Below are experts of layer 5 (counted from 0) of a mixture-of-experts language model. Rows are named router (the router's row for the expert), gate (a neuron's input weights, with its number), up (a neuron's input weights, with its number), down (a neuron's output weights, with its number) and show model dimensions 0-255. Each number is 50 + 12 x the weight over its row's rms, rounded and kept within 0 to 99.
After each expert's rows: a language model's description of what the expert responds to. This comes from a sample of Wikipedia text that the model never trained on.

# expert 5
router:39 48 42 31 38 22 57 56 36 67 38 56 84 49 54 37 54 63 59 48 44 53 49 52 69 37 57 45 44 70 57 45 33 52 55 46 60 68 53 61 39 52 60 59 49 44 75 81 36 60 38 64 44 45 65 40 69 65 48 62 68 49 24 53 64 50 51 57 45 37 40 46 55 43 42 52 63 55 59 64 63 73 41 50 45 62 33 42 41 48 55 57 23 56 39 49 41 41 42 72 46 70 66 46 36 48 53 46 44 54 53 55 32 41 53 41 30 70 48 33 32 51 51 32 60 57 66 59 44 39 56 63 42 57 39 74 63 63 66 62 39 54 60 53 59 48 37 52 58 40 52 33 36 48 63 47 54 55 70 68 65 50 38 82 45 41 57 30 55 45 48 56 50 56 40 43 52 64 51 53 46 69 56 59 52 39 37 58 53 49 68 45 43 61 47 78 26 43 50 58 51 50 45 73 42 52 66 60 32 57 48 63 53 45 31 27 22 52 47 47 17 69 52 44 55 58 53 51 54 32 41 53 62 73 41 45 62 59 52 55 37 35 67 53 44 43 40 42 65 57 73 29 65 37 40 38
gate10:44 65 53 15 54 57 48 61 57 38 49 59 57 42 35 43 43 72 46 39 44 41 44 26 63 54 47 44 45 67 54 71 50 82 67 55 62 45 53 58 46 37 42 46 34 45 62 49 60 46 73 50 74 58 59 66 54 44 42 54 37 43 63 49 56 44 54 53 39 32 47 36 62 46 61 40 65 56 63 51 58 47 48 52 17 50 62 36 38 62 41 65 63 30 36 38 47 67 42 54 46 45 45 58 45 53 65 60 65 27 38 75 36 56 48 59 47 48 50 38 41 41 61 47 37 54 51 61 48 74 57 77 62 60 33 43 66 54 35 61 43 39 48 57 47 43 67 42 45 58 32 52 52 62 36 43 39 49 63 59 34 65 61 47 41 23 63 67 33 32 54 58 53 36 60 50 35 52 54 72 52 61 49 73 34 34 52 36 35 46 44 45 59 62 50 53 53 31 29 41 50 40 75 48 55 51 36 66 34 66 25 44 36 46 65 49 44 22 58 42 11 54 29 61 34 46 54 53 51 56 29 42 46 54 53 42 66 59 43 61 41 47 54 53 52 37 42 37 57 55 47 46 56 65 70 67
up10:56 60 50 38 50 54 31 59 47 41 76 44 56 50 65 66 56 49 55 21 53 48 57 58 44 55 62 53 49 68 38 77 64 45 39 42 66 51 38 45 44 33 36 40 76 48 59 55 61 49 44 54 69 44 46 52 35 32 70 61 67 50 48 52 61 52 54 49 41 46 47 47 44 45 45 43 73 40 42 44 57 65 57 63 51 42 35 30 31 61 56 50 44 40 37 53 57 59 68 73 45 66 38 41 54 41 51 54 73 32 61 50 47 53 64 51 47 57 41 52 38 55 57 53 44 66 74 66 66 44 44 63 47 57 71 21 59 70 17 49 60 48 52 47 42 67 58 41 37 55 52 47 62 50 48 55 64 55 32 69 53 49 52 50 52 53 61 63 96 37 64 58 64 60 51 49 64 40 37 55 59 58 60 42 28 42 59 28 47 49 57 52 62 46 54 65 60 53 36 62 54 71 68 48 34 43 31 77 50 35 51 40 53 45 61 21 68 58 51 55 55 51 58 75 41 68 25 64 37 61 60 35 37 50 49 54 68 62 60 57 53 64 40 56 39 46 51 38 30 67 34 45 50 53 51 27
down10:32 55 33 36 61 48 51 63 51 50 51 61 53 53 58 54 34 60 75 44 56 67 41 45 45 22 43 47 43 51 56 58 53 49 65 23 57 44 47 36 47 27 61 38 69 44 66 64 55 28 52 52 58 56 57 57 39 37 51 37 39 58 66 33 39 50 47 57 31 30 39 57 36 60 51 76 47 44 31 42 31 83 26 39 44 48 64 39 51 39 25 58 52 50 71 49 52 61 56 41 71 56 80 57 49 58 46 51 31 59 52 41 55 59 45 48 79 61 35 49 53 51 35 56 51 47 63 40 42 46 35 50 45 59 53 62 60 53 45 64 31 50 28 40 52 47 48 65 41 42 89 59 46 53 58 54 43 55 44 47 57 52 53 21 64 46 49 52 43 40 64 33 50 58 58 38 46 53 49 57 53 74 48 53 79 38 55 38 74 34 53 59 49 47 35 58 59 51 39 47 54 54 27 35 62 57 25 41 55 45 45 63 50 53 37 54 37 43 42 60 34 43 31 45 68 58 60 51 62 57 04 66 39 47 46 46 75 55 56 67 52 50 41 57 64 49 54 28 51 51 47 59 40 42 53 52
What it handles: Title and name words. Words inside proper names of publications, institutions and works after The, such as Times, Journal, Museum, Huffington, City.

# expert 9
router:64 43 25 55 46 41 76 54 25 74 44 92 40 51 63 45 35 55 58 59 57 38 52 64 64 63 52 55 27 67 61 49 46 29 52 40 54 51 42 49 57 65 64 64 35 52 69 76 59 67 48 53 36 44 55 57 56 52 65 41 68 55 29 42 46 72 40 68 48 57 42 45 50 58 37 36 39 55 54 37 48 49 48 62 48 48 52 44 62 44 47 45 53 38 36 56 57 41 32 55 37 81 79 48 40 59 45 44 51 48 44 57 47 34 71 45 26 69 49 49 43 72 29 39 55 50 70 40 75 35 58 49 34 37 44 42 49 65 52 55 34 45 60 55 60 45 44 49 33 56 69 52 71 50 43 32 69 52 54 61 66 45 38 56 35 52 53 52 50 55 43 54 68 56 38 37 66 37 37 64 53 55 66 60 44 32 43 46 41 81 44 51 44 71 64 69 51 41 70 34 43 25 33 64 42 44 45 61 45 67 60 47 50 46 35 51 50 62 49 71 38 68 42 60 64 53 44 50 51 38 64 39 28 40 35 50 50 48 56 49 53 48 57 60 57 39 62 59 44 49 50 49 67 34 34 50
gate3:67 58 53 76 46 53 60 58 36 40 59 58 39 50 39 59 27 15 82 61 57 45 57 64 49 54 79 36 50 32 60 32 55 52 56 40 37 47 37 36 20 39 53 60 49 53 40 26 44 54 51 60 28 66 52 61 56 53 54 47 66 49 60 49 44 51 51 47 53 57 46 61 40 69 40 64 57 37 37 40 50 44 46 59 51 70 34 45 60 46 65 25 71 62 44 70 55 67 41 51 46 48 59 41 69 63 46 55 25 58 42 64 49 44 58 40 37 36 42 39 60 39 64 59 52 46 37 57 52 42 53 54 67 51 55 26 50 40 58 48 82 40 33 51 65 47 39 48 48 50 69 67 68 39 60 36 41 56 55 58 57 58 39 54 41 61 82 53 44 44 54 31 40 48 35 40 42 57 30 59 38 44 36 53 54 51 37 35 54 57 61 43 50 33 47 60 42 49 48 56 24 20 63 51 53 47 43 49 57 31 52 69 49 52 46 32 49 30 39 33 41 43 38 53 76 38 50 34 30 61 47 54 67 42 37 66 46 68 54 48 53 57 53 60 60 45 53 52 48 66 49 56 46 73 74 68
up3:58 58 52 51 37 51 31 53 74 46 54 46 68 65 63 41 64 55 44 51 46 61 53 42 59 53 50 45 57 51 48 53 44 65 46 49 32 57 36 55 40 34 38 37 51 48 54 59 74 57 47 56 62 63 52 45 65 45 42 55 59 39 39 49 37 11 50 36 40 19 74 45 19 58 52 50 37 69 50 39 42 53 49 39 67 56 39 58 57 34 52 50 44 40 33 63 47 63 44 53 41 56 48 45 60 53 69 57 49 43 37 64 39 71 58 66 56 59 76 53 57 60 00 52 48 72 47 42 60 49 56 61 62 53 57 37 34 31 54 44 55 42 50 63 40 68 50 41 47 33 64 42 27 69 39 65 53 46 59 57 60 73 48 69 72 30 55 59 34 47 50 64 24 53 41 47 53 27 32 46 57 22 31 59 31 56 42 77 54 45 67 68 46 49 41 54 50 39 55 59 64 42 46 36 43 35 49 61 51 57 45 38 68 37 40 44 33 62 56 54 65 25 52 60 52 56 36 60 48 55 53 43 47 52 62 37 49 54 62 56 42 45 37 28 43 58 57 57 21 55 48 39 52 57 47 60
down3:48 59 47 45 62 50 72 65 48 50 50 82 58 63 41 48 66 46 40 43 58 47 46 38 67 62 28 53 58 20 54 44 61 71 35 55 49 37 40 27 54 66 59 40 58 56 47 45 66 60 40 67 43 42 36 53 59 47 70 34 51 59 57 49 60 46 71 45 53 59 63 38 57 40 43 71 65 70 77 24 33 48 38 62 20 47 47 62 41 38 51 57 61 67 44 53 66 61 44 59 37 45 12 74 46 60 43 58 48 57 53 60 41 41 49 46 71 51 43 46 29 57 66 37 67 45 40 48 51 50 44 59 56 50 61 60 56 57 64 64 56 57 56 62 58 48 41 51 53 63 52 54 53 58 64 61 66 51 44 56 37 39 66 36 45 43 40 62 70 42 44 46 37 79 43 50 44 36 28 54 48 41 83 41 57 60 58 35 64 58 44 51 52 43 42 74 49 44 37 52 53 35 45 52 43 43 64 35 40 48 56 39 48 21 45 53 39 62 71 49 25 32 65 55 66 62 30 53 42 29 72 52 24 60 43 67 57 63 58 41 55 46 63 61 71 50 37 43 49 45 54 42 53 53 45 54
What it handles: Dates and time words. Day and year digits in dates like May 12, 2009, plus time nouns like months, year, debut, career, end.

# expert 12
router:63 62 57 44 55 22 48 54 30 75 40 79 58 40 49 38 43 72 59 31 60 54 35 65 74 61 46 52 44 66 54 57 42 54 30 45 39 50 35 30 57 55 59 46 52 28 37 54 61 56 49 55 34 52 56 42 56 58 46 49 47 60 44 73 51 44 40 59 57 51 43 49 34 56 37 47 50 53 28 35 46 57 27 57 50 60 44 56 45 28 61 43 44 56 48 48 64 66 45 62 46 71 54 51 67 35 58 26 44 71 64 54 59 46 49 61 30 69 38 33 42 55 45 62 48 46 65 57 54 61 52 79 46 53 46 50 73 55 58 48 55 73 47 31 47 46 34 75 52 51 49 50 48 66 49 41 60 78 37 61 46 52 45 52 34 51 58 34 51 67 35 45 49 72 45 41 87 49 37 61 34 37 50 36 46 50 38 47 47 48 38 37 47 56 48 79 43 40 34 65 65 47 64 52 37 50 55 59 34 42 70 54 34 38 41 14 64 60 46 61 61 44 54 24 53 49 53 46 53 58 57 38 62 61 41 27 60 49 58 47 50 49 52 63 40 54 72 47 53 33 63 54 19 42 46 39
gate1:38 47 39 52 50 52 54 46 48 66 38 33 50 58 65 46 42 57 50 65 58 33 62 61 38 66 33 40 58 67 50 32 78 42 49 44 52 40 52 59 39 65 61 61 52 59 62 72 74 55 35 49 54 42 66 72 35 36 29 50 43 59 53 51 32 77 66 72 45 67 63 54 68 43 56 56 36 69 48 46 65 44 50 50 49 47 54 47 55 44 48 42 56 39 66 59 67 53 59 55 41 72 50 36 52 50 30 52 75 21 70 36 46 36 53 54 52 36 49 32 29 60 48 58 31 33 61 57 37 55 51 50 64 53 30 40 56 51 52 43 46 26 69 41 38 42 29 57 38 38 68 49 52 57 38 68 49 59 61 64 72 48 40 57 28 64 52 58 30 66 24 38 41 36 64 56 51 66 44 57 51 49 75 44 69 61 65 52 51 61 66 56 45 59 44 57 55 50 69 49 57 58 39 23 59 39 58 53 42 54 54 61 31 33 60 59 38 46 51 35 49 57 33 57 42 47 67 72 37 65 68 66 41 64 72 59 43 54 52 70 50 44 42 48 58 69 43 61 46 67 55 46 61 44 66 48
up1:49 47 48 53 49 40 38 68 37 35 58 49 55 65 57 50 57 43 60 54 64 45 59 41 47 64 48 28 45 73 40 62 59 27 56 46 56 23 44 47 45 56 57 50 42 40 53 74 50 67 59 49 41 64 54 58 43 37 41 34 51 45 76 52 37 58 64 61 43 54 64 55 60 53 43 58 55 47 41 22 56 39 52 33 41 45 63 55 63 37 22 36 61 49 48 47 71 68 59 69 31 49 64 40 47 45 50 55 60 49 68 45 39 60 47 39 45 51 49 37 34 53 67 46 74 38 40 50 29 46 56 66 67 77 44 61 70 34 43 62 62 51 44 64 47 72 36 51 40 42 67 37 49 69 51 51 58 62 37 43 63 51 39 64 29 49 61 62 58 61 48 34 71 66 20 41 35 43 63 63 47 57 51 38 59 36 38 42 66 67 20 57 42 54 45 72 48 62 60 31 71 54 59 53 43 43 74 54 63 54 55 60 32 39 58 36 68 43 29 66 52 56 43 53 54 68 69 64 37 35 61 41 41 83 33 44 69 53 59 60 60 43 45 61 50 51 56 40 48 39 64 60 35 40 56 47
down1:49 38 57 36 51 64 54 39 37 47 47 27 60 62 42 59 48 67 49 51 60 65 29 47 57 72 59 37 39 36 54 58 71 50 46 63 45 48 54 46 53 52 67 39 60 45 45 47 48 47 49 37 25 39 60 43 56 42 54 40 44 69 62 42 54 48 51 35 67 38 53 57 29 83 33 26 52 49 57 30 45 45 48 45 36 35 57 45 37 41 42 48 56 52 53 46 48 27 61 46 42 27 54 57 28 55 37 64 52 63 43 48 41 66 42 46 59 68 56 55 66 55 67 59 39 49 63 51 46 35 54 33 53 34 39 61 52 65 82 36 53 58 62 45 67 75 40 39 25 58 37 45 57 46 70 59 63 88 47 34 44 53 69 58 52 44 55 30 61 55 51 51 55 44 50 45 37 43 39 56 25 29 43 39 39 44 58 65 63 59 39 66 57 46 64 45 24 54 42 43 44 60 57 51 42 42 66 66 50 61 67 65 56 55 36 49 45 26 35 47 58 41 62 32 23 60 58 59 27 48 70 45 28 52 55 45 61 58 63 56 39 46 43 33 68 35 38 75 55 39 36 39 49 53 50 31
What it handles: Copula after subject. Linking verbs was, is, became and been right after an article's title subject in its opening sentence, as in "Tourniquet is", "was a".

# expert 3
router:65 50 46 57 73 18 69 59 39 44 58 83 57 46 74 37 39 35 40 34 43 50 38 33 68 54 37 57 20 58 36 41 52 37 48 42 46 32 51 59 54 60 55 52 47 40 54 45 50 68 36 72 56 51 61 52 57 57 37 41 56 54 67 65 54 54 50 64 53 51 64 49 61 34 44 38 50 53 48 16 65 57 45 55 41 67 37 44 52 65 46 40 53 67 39 37 47 52 47 47 36 63 42 65 60 40 48 51 63 65 59 43 40 46 27 43 26 69 38 28 48 42 56 51 65 37 55 49 55 48 47 30 39 75 54 66 49 54 72 44 50 46 61 43 49 52 65 41 46 53 54 37 45 57 58 36 44 61 57 64 73 44 42 31 37 50 43 42 63 60 32 44 46 69 48 39 59 57 42 72 40 65 59 61 69 37 34 46 37 45 43 52 38 57 65 72 41 50 27 34 42 50 56 58 58 62 68 63 44 56 56 51 50 53 61 51 66 43 51 19 34 70 37 73 34 54 41 61 36 39 55 44 58 43 27 78 61 55 49 57 54 58 62 65 56 50 52 29 70 38 71 56 55 36 57 52
gate2:36 63 50 49 48 49 59 48 41 42 51 45 56 53 71 49 52 61 37 44 40 47 64 41 49 73 73 46 32 53 41 37 44 42 51 40 44 66 37 50 57 59 42 30 41 71 59 45 41 36 42 76 52 56 65 56 51 54 35 42 54 63 46 66 48 74 63 43 52 58 53 39 55 52 59 43 46 45 57 53 77 62 45 67 45 66 57 36 26 73 37 60 33 64 19 45 50 65 36 65 51 34 50 55 45 58 40 63 47 58 44 59 51 20 50 54 44 63 42 30 46 56 25 36 69 50 79 63 59 49 45 38 16 61 35 48 59 66 72 26 41 35 69 80 52 49 56 40 56 66 45 73 62 51 57 36 59 28 54 46 61 51 45 43 47 40 52 48 64 23 40 50 54 44 31 51 69 47 47 53 54 73 45 55 58 26 50 57 43 44 43 46 50 77 57 53 63 68 61 56 40 55 39 58 33 59 56 51 49 52 82 49 65 40 55 50 30 55 50 41 44 47 46 61 66 46 35 43 53 39 40 63 49 39 59 56 51 56 44 64 45 50 40 34 47 49 48 57 65 79 65 40 48 56 60 35
up2:39 68 59 51 50 32 60 53 54 56 52 60 70 64 58 55 34 53 53 50 35 53 43 31 61 53 54 51 36 48 45 57 45 54 22 13 34 30 48 49 67 82 64 54 42 54 55 53 42 66 56 64 38 45 44 39 55 52 38 32 57 48 42 71 29 61 61 48 60 56 63 51 50 72 45 50 58 40 50 50 68 45 39 54 52 58 63 42 31 50 45 62 47 47 31 52 63 47 35 57 44 64 44 66 35 54 40 56 31 57 27 71 52 40 53 46 41 45 52 45 67 57 36 56 49 62 68 49 61 76 38 34 31 43 52 55 50 76 60 35 39 24 70 52 61 58 55 50 55 76 72 72 42 48 37 33 48 51 48 45 72 46 41 39 46 31 53 45 48 41 28 49 38 56 41 43 64 56 62 39 45 52 39 69 65 50 34 52 36 37 37 41 51 52 64 62 31 71 63 33 46 51 72 33 53 45 52 51 53 40 64 57 47 40 65 53 37 37 43 43 37 35 32 67 53 49 46 54 55 21 47 36 25 41 55 73 28 49 49 52 49 56 56 58 49 45 59 47 39 64 62 42 48 75 69 34
down2:38 52 48 43 70 58 62 44 44 66 44 38 46 46 39 53 37 42 49 46 37 62 47 58 45 52 48 71 56 22 36 39 73 36 58 45 45 38 61 50 61 34 41 45 57 61 25 51 53 54 44 49 44 62 50 47 53 46 63 59 43 45 54 49 54 50 63 62 42 33 35 56 44 49 44 27 53 34 52 54 55 49 31 77 50 50 69 55 43 53 55 46 51 50 70 42 32 56 47 56 71 52 58 31 68 53 40 70 72 31 46 68 41 33 42 49 99 59 34 34 61 46 42 56 35 35 37 52 27 44 51 44 56 40 42 36 44 58 50 58 43 42 42 39 40 45 56 79 55 41 62 72 44 40 53 51 48 40 52 30 40 49 38 42 56 32 73 49 23 63 49 48 42 56 46 49 30 70 33 33 65 37 46 55 64 41 23 53 53 29 49 51 38 28 58 55 52 53 50 67 72 46 56 44 38 28 63 47 57 45 54 75 58 45 75 49 51 35 59 49 58 49 50 72 68 56 58 46 55 42 21 43 54 62 73 46 44 43 50 47 36 32 57 43 33 62 48 71 42 39 46 49 37 59 60 38
What it handles: Table cells, function words. Pipe separators after scores or numbers in sports and results tables, plus prepositions and verbs before results, like had, scored, suffered.

# expert 4
router:63 39 39 40 57 26 55 51 33 57 60 62 49 61 50 31 51 55 49 43 41 61 55 33 60 38 42 46 53 61 38 48 35 87 47 45 71 64 50 26 52 55 46 49 49 45 66 48 32 44 49 59 49 58 75 24 28 55 44 59 52 71 68 53 45 62 46 51 31 78 61 30 37 60 35 66 60 63 48 49 49 53 44 54 43 70 60 47 42 48 56 50 43 48 52 17 40 76 39 61 40 53 37 59 44 46 53 58 64 47 45 43 52 36 41 53 27 63 42 45 49 31 34 58 30 46 54 58 64 41 54 58 48 57 61 56 66 60 65 44 53 64 69 51 40 45 56 49 57 52 54 31 33 73 64 45 60 73 69 54 51 57 54 49 49 48 51 83 49 45 43 50 45 64 54 67 47 55 34 68 47 71 33 65 77 56 43 33 24 71 74 60 31 76 57 66 42 51 32 71 48 45 48 59 42 36 57 64 48 48 59 44 43 58 38 38 46 25 34 36 34 57 48 45 54 42 43 54 55 48 31 55 44 51 56 55 65 49 64 51 40 59 45 55 49 56 58 21 52 73 47 62 48 53 47 58
gate3:65 68 66 50 64 70 43 59 36 61 39 45 71 64 74 49 32 50 45 65 37 41 61 48 59 47 50 34 56 35 59 55 33 39 43 57 41 55 67 62 33 47 30 49 24 61 49 42 34 36 40 57 55 41 50 23 55 30 48 45 50 44 54 57 35 48 56 75 41 38 51 36 43 63 53 54 54 40 44 62 28 53 54 53 66 22 24 50 18 48 38 57 62 57 59 52 40 48 37 48 14 42 54 61 38 41 36 63 45 50 73 38 76 58 50 60 46 35 48 56 63 39 52 49 37 80 45 37 32 49 54 45 69 48 58 46 57 53 38 41 66 41 40 38 55 38 66 42 55 44 63 65 57 53 43 47 59 55 40 59 42 44 63 69 45 56 62 52 58 52 33 38 23 30 43 63 37 35 53 33 44 43 52 35 55 34 70 53 60 52 39 47 54 44 55 23 56 70 51 41 51 44 58 49 68 40 71 41 30 53 56 60 56 59 52 51 50 57 74 37 41 48 34 37 51 60 48 42 42 58 47 53 57 66 52 38 52 65 57 68 67 51 48 58 40 65 40 54 21 68 45 48 46 60 68 66
up3:42 42 56 61 41 46 73 52 52 54 71 60 70 47 55 46 41 60 51 58 45 43 54 37 63 69 28 51 53 43 49 71 57 37 62 36 72 54 55 57 64 25 47 74 60 56 57 56 51 35 62 38 57 62 60 68 74 56 52 59 42 56 58 59 58 48 70 50 55 46 68 76 36 53 45 62 38 41 44 48 30 30 55 49 47 49 31 56 58 35 63 46 57 52 63 58 33 28 59 40 47 35 32 61 68 72 40 41 53 56 47 57 74 55 34 43 55 54 45 56 47 66 55 52 51 75 70 49 54 43 58 59 61 62 67 63 33 44 55 59 56 40 61 36 61 43 63 56 65 63 55 41 52 56 51 47 50 69 62 48 51 47 43 64 36 46 51 67 34 44 54 43 61 54 72 51 28 47 61 61 40 34 50 40 68 29 58 53 86 60 51 48 56 46 56 52 49 51 52 34 34 11 68 50 36 60 54 49 69 54 28 63 50 65 61 45 44 65 30 42 48 57 25 56 67 51 43 63 65 45 57 44 50 66 45 53 66 43 30 47 47 49 55 42 34 32 42 60 47 56 49 28 13 58 56 44
down3:40 67 46 56 52 66 43 44 60 50 42 47 44 47 59 39 45 37 56 52 66 65 53 61 44 40 46 67 48 62 38 60 62 52 45 42 52 61 43 46 47 49 55 60 70 49 36 54 49 52 41 34 48 45 45 46 62 47 72 33 46 49 52 47 71 42 51 44 48 63 45 50 72 62 57 40 42 41 40 43 45 44 41 50 86 53 42 47 72 57 59 33 51 44 32 43 53 45 22 45 45 46 54 41 42 69 61 64 57 33 56 56 51 51 74 59 68 43 34 52 42 64 45 66 62 33 47 51 46 47 60 44 69 52 53 37 54 22 58 58 44 52 49 83 58 39 52 57 42 45 45 72 58 43 68 21 53 31 60 40 65 46 45 41 50 25 59 70 78 55 42 64 49 65 43 56 67 39 16 62 65 38 51 43 20 51 41 25 28 56 49 61 60 56 30 50 46 49 35 47 26 56 51 59 44 68 75 60 39 46 57 56 46 43 55 59 43 39 55 76 48 58 62 36 56 43 78 52 31 36 55 76 53 70 62 60 58 66 32 61 59 45 71 47 65 59 60 53 36 49 61 34 41 51 37 59
What it handles: Anatomy and location nouns. Word-final pieces and nouns in species or place descriptions, such as petals, lanceolate, tibia, and direction words like north, south, region, area.

# expert 10
router:53 51 63 43 72 24 58 48 46 83 55 67 53 46 43 49 58 37 34 32 34 64 53 49 57 53 51 35 35 59 36 52 45 56 31 41 51 62 42 45 51 43 51 73 47 43 46 64 58 72 47 57 54 35 64 43 56 62 50 37 70 35 36 57 51 68 61 46 40 43 25 60 71 40 40 27 58 70 64 41 52 54 46 34 45 61 54 46 41 71 56 56 53 37 43 46 32 31 50 55 41 73 56 39 53 28 53 46 60 46 55 57 67 47 55 51 27 52 44 41 36 54 37 41 59 72 53 75 69 60 66 64 64 65 38 50 56 51 78 47 30 58 72 43 64 26 47 69 57 30 46 44 41 61 49 66 58 50 47 51 66 54 55 46 64 39 58 41 60 53 42 51 55 57 37 48 45 49 35 33 46 58 66 66 67 55 22 51 35 52 55 34 30 63 41 61 41 28 39 73 42 63 51 68 56 48 51 57 33 50 72 52 46 62 51 49 33 57 66 57 42 54 76 65 49 57 44 61 45 43 53 70 41 61 47 54 67 73 65 57 53 51 66 47 38 62 60 35 56 61 61 61 37 35 37 38
gate4:72 65 27 37 50 34 48 62 42 56 52 44 50 51 38 31 50 33 47 35 43 92 63 66 48 47 70 29 37 37 47 49 57 45 66 46 59 66 64 64 60 55 54 33 57 47 50 38 37 48 36 60 54 15 56 33 39 47 34 44 66 58 36 43 45 57 27 48 44 63 42 46 60 71 45 71 45 68 52 46 68 40 47 59 57 56 75 44 44 47 51 44 54 40 41 75 58 42 65 47 80 58 71 61 47 58 38 52 62 51 54 62 57 40 58 57 47 48 48 39 53 44 29 63 42 53 59 78 48 62 54 40 54 48 52 37 63 55 58 46 28 64 71 58 40 46 54 45 32 61 56 43 45 40 47 44 63 60 42 42 68 51 60 54 44 39 25 43 51 46 35 47 49 60 43 54 48 39 26 46 49 53 45 70 58 46 45 47 44 44 60 53 34 61 44 53 45 49 37 41 43 41 52 61 34 39 49 81 48 35 53 41 49 42 31 72 48 58 73 64 49 46 68 54 41 52 14 48 42 57 29 82 66 59 48 37 48 50 71 43 36 49 36 48 63 47 73 66 40 56 49 61 45 59 51 39
up4:70 55 62 25 59 37 45 39 57 49 72 36 53 47 51 31 74 41 58 64 34 64 52 55 54 51 37 57 44 56 24 59 40 47 72 43 63 66 58 62 45 63 65 39 46 29 52 48 65 44 37 47 70 36 39 35 43 43 28 53 46 36 53 41 47 47 46 40 42 72 47 43 45 79 50 70 39 58 59 36 45 36 32 54 53 51 71 55 69 53 58 45 50 38 31 43 56 66 52 52 47 61 61 68 51 56 55 52 61 43 63 32 67 62 56 58 47 68 57 36 43 47 38 62 46 46 63 50 67 70 76 47 56 58 52 37 56 25 57 57 51 57 51 47 61 67 43 32 41 34 72 42 53 44 52 39 66 52 31 14 41 70 50 55 51 55 20 61 55 59 41 69 63 52 40 59 50 29 32 57 45 35 53 61 50 57 31 40 69 60 59 38 57 54 56 52 61 50 52 50 50 46 43 51 58 50 55 40 52 34 34 39 71 51 50 53 60 51 64 68 56 36 54 64 36 58 18 45 50 77 26 58 53 59 50 43 64 54 67 38 33 52 44 52 59 57 72 41 32 62 40 42 67 59 50 60
down4:77 48 37 56 58 51 60 76 51 44 65 53 48 35 40 55 49 27 64 53 50 38 45 53 57 49 45 47 61 40 40 69 43 52 56 58 43 45 53 35 47 55 54 48 48 32 44 40 62 56 41 55 63 43 35 42 31 68 45 50 44 54 58 57 66 48 64 43 53 47 75 60 41 37 43 45 56 50 28 48 53 59 40 30 35 51 63 58 70 54 37 46 53 60 35 49 47 57 46 70 58 67 48 79 71 67 62 44 72 49 58 48 68 57 46 37 88 55 68 72 55 44 48 39 70 27 69 52 49 30 52 49 15 45 80 71 48 39 46 72 58 60 36 38 41 67 42 33 41 60 40 66 41 66 43 23 49 66 50 49 36 57 70 51 43 61 45 46 37 33 63 34 58 40 44 23 45 38 30 63 47 62 44 53 46 69 70 42 55 40 45 46 57 39 48 60 56 50 48 39 48 51 59 39 55 42 36 31 57 63 66 47 48 52 38 39 44 36 48 34 69 51 45 47 68 43 33 48 42 37 54 33 53 56 57 54 59 65 53 67 47 59 39 60 71 68 48 55 35 69 56 43 53 41 51 28
What it handles: Conjunctions in politics text. Connecting words such as and, or, of and for, often joining adjectives in political or economic text, as in "political and military", "Economic and Social".

# expert 6
router:37 53 32 45 45 19 64 55 48 64 60 70 46 44 47 32 58 28 66 52 41 58 58 47 55 54 41 40 15 55 36 38 60 56 60 37 78 56 41 67 38 66 76 66 44 47 58 53 37 80 39 83 46 63 67 51 47 37 43 44 57 52 50 47 64 78 50 57 58 58 62 54 48 51 50 62 63 70 62 33 51 47 42 52 58 54 52 54 56 57 39 61 38 47 38 48 39 59 48 56 25 59 46 54 64 57 50 57 51 63 74 64 58 35 37 31 27 61 55 41 47 31 42 55 36 48 70 57 44 52 41 39 68 59 38 43 73 49 47 40 47 67 60 33 55 61 37 68 32 34 52 33 55 50 57 40 53 50 66 39 50 62 37 50 44 53 55 38 62 47 33 48 66 57 48 45 43 41 41 39 32 60 47 57 46 55 54 23 46 68 49 44 50 49 44 69 31 43 37 50 51 27 53 65 45 40 63 64 46 43 47 53 49 26 32 46 40 50 80 38 26 48 50 50 44 51 39 36 52 61 34 52 26 49 47 69 53 67 44 55 50 54 31 57 39 44 64 32 62 59 69 74 61 43 41 48
gate2:51 52 61 49 46 68 37 25 50 68 49 30 47 44 37 50 46 41 39 57 59 38 63 52 51 63 52 42 53 72 29 54 68 72 49 41 63 32 56 63 48 61 64 62 61 42 46 70 49 62 38 52 60 34 47 55 47 63 57 42 46 39 49 68 53 58 62 38 50 46 48 43 51 34 40 36 37 56 58 65 61 44 30 21 58 85 52 43 51 61 69 51 63 61 51 32 56 50 43 71 64 43 50 65 55 36 37 57 69 75 41 54 48 43 57 57 39 46 29 26 53 63 58 57 67 44 68 66 57 56 84 52 38 47 37 42 50 49 52 56 39 54 57 44 53 47 55 41 72 62 60 52 47 41 32 57 63 43 50 39 47 52 58 39 55 48 47 53 45 63 36 56 64 42 44 49 36 45 52 52 55 72 55 42 54 65 39 58 30 34 34 44 12 41 39 67 69 69 51 44 31 43 40 46 57 79 71 71 65 55 48 61 47 58 45 53 54 52 43 35 47 59 74 43 38 34 35 52 33 47 67 65 50 60 49 54 62 56 55 28 64 41 50 46 60 16 66 56 59 34 51 32 42 56 63 47
up2:48 56 27 53 75 37 73 47 49 55 65 21 34 46 40 43 55 29 78 57 41 51 42 60 61 25 69 44 56 41 51 64 43 46 25 52 43 57 60 69 45 34 34 68 64 48 45 22 45 60 62 48 53 42 55 39 48 59 44 29 30 39 32 51 25 45 33 51 52 40 55 48 46 52 79 45 54 54 61 30 61 66 54 23 41 41 46 51 53 37 45 35 65 53 78 43 25 48 50 46 59 69 39 50 41 34 63 51 50 65 47 64 89 59 49 56 49 37 35 52 57 43 50 47 38 59 44 35 42 48 65 60 60 55 51 52 27 71 61 48 32 47 47 35 51 68 48 61 78 61 43 36 51 55 45 69 54 44 54 46 59 51 43 44 45 59 52 61 34 40 40 49 40 40 48 30 45 39 33 55 56 62 56 44 29 61 67 31 27 42 47 33 49 69 54 56 63 31 43 49 52 71 47 69 42 49 51 45 57 52 46 52 55 54 52 51 32 43 48 45 44 61 50 48 49 48 54 53 46 56 50 51 44 76 31 48 49 46 56 42 67 64 53 41 37 69 56 91 40 53 55 51 45 55 52 46
down2:57 47 82 57 46 58 28 30 37 49 35 58 61 41 52 36 57 46 56 52 38 59 55 33 50 57 32 63 43 43 52 49 52 71 51 20 43 38 56 65 51 39 59 39 38 45 46 72 48 51 54 40 21 42 39 44 62 63 58 46 44 29 48 42 32 53 71 62 42 45 53 57 46 17 58 43 62 74 44 43 54 42 45 61 79 39 58 62 55 48 48 34 50 58 48 83 58 40 56 44 61 34 48 39 65 64 65 52 73 62 52 42 63 37 50 54 40 70 53 24 61 43 87 40 41 55 46 62 73 41 50 57 48 38 50 50 51 58 55 42 36 53 63 54 57 44 27 33 63 37 38 55 48 40 40 59 41 41 57 42 52 56 40 32 63 57 35 49 57 60 27 66 41 52 31 39 63 46 62 44 56 34 40 22 58 55 55 48 50 38 36 28 38 53 45 48 39 43 62 41 54 50 52 65 53 58 36 41 65 56 22 59 47 24 42 65 67 67 63 48 33 54 46 53 53 67 48 51 46 70 43 38 62 59 72 58 55 39 70 60 52 68 50 34 54 59 64 63 44 42 51 46 55 49 43 48
What it handles: Numbers and percentages. Number pieces in statistics and years, especially before %, such as 85%, 1.40%, 195(1), along with some of and hyphens.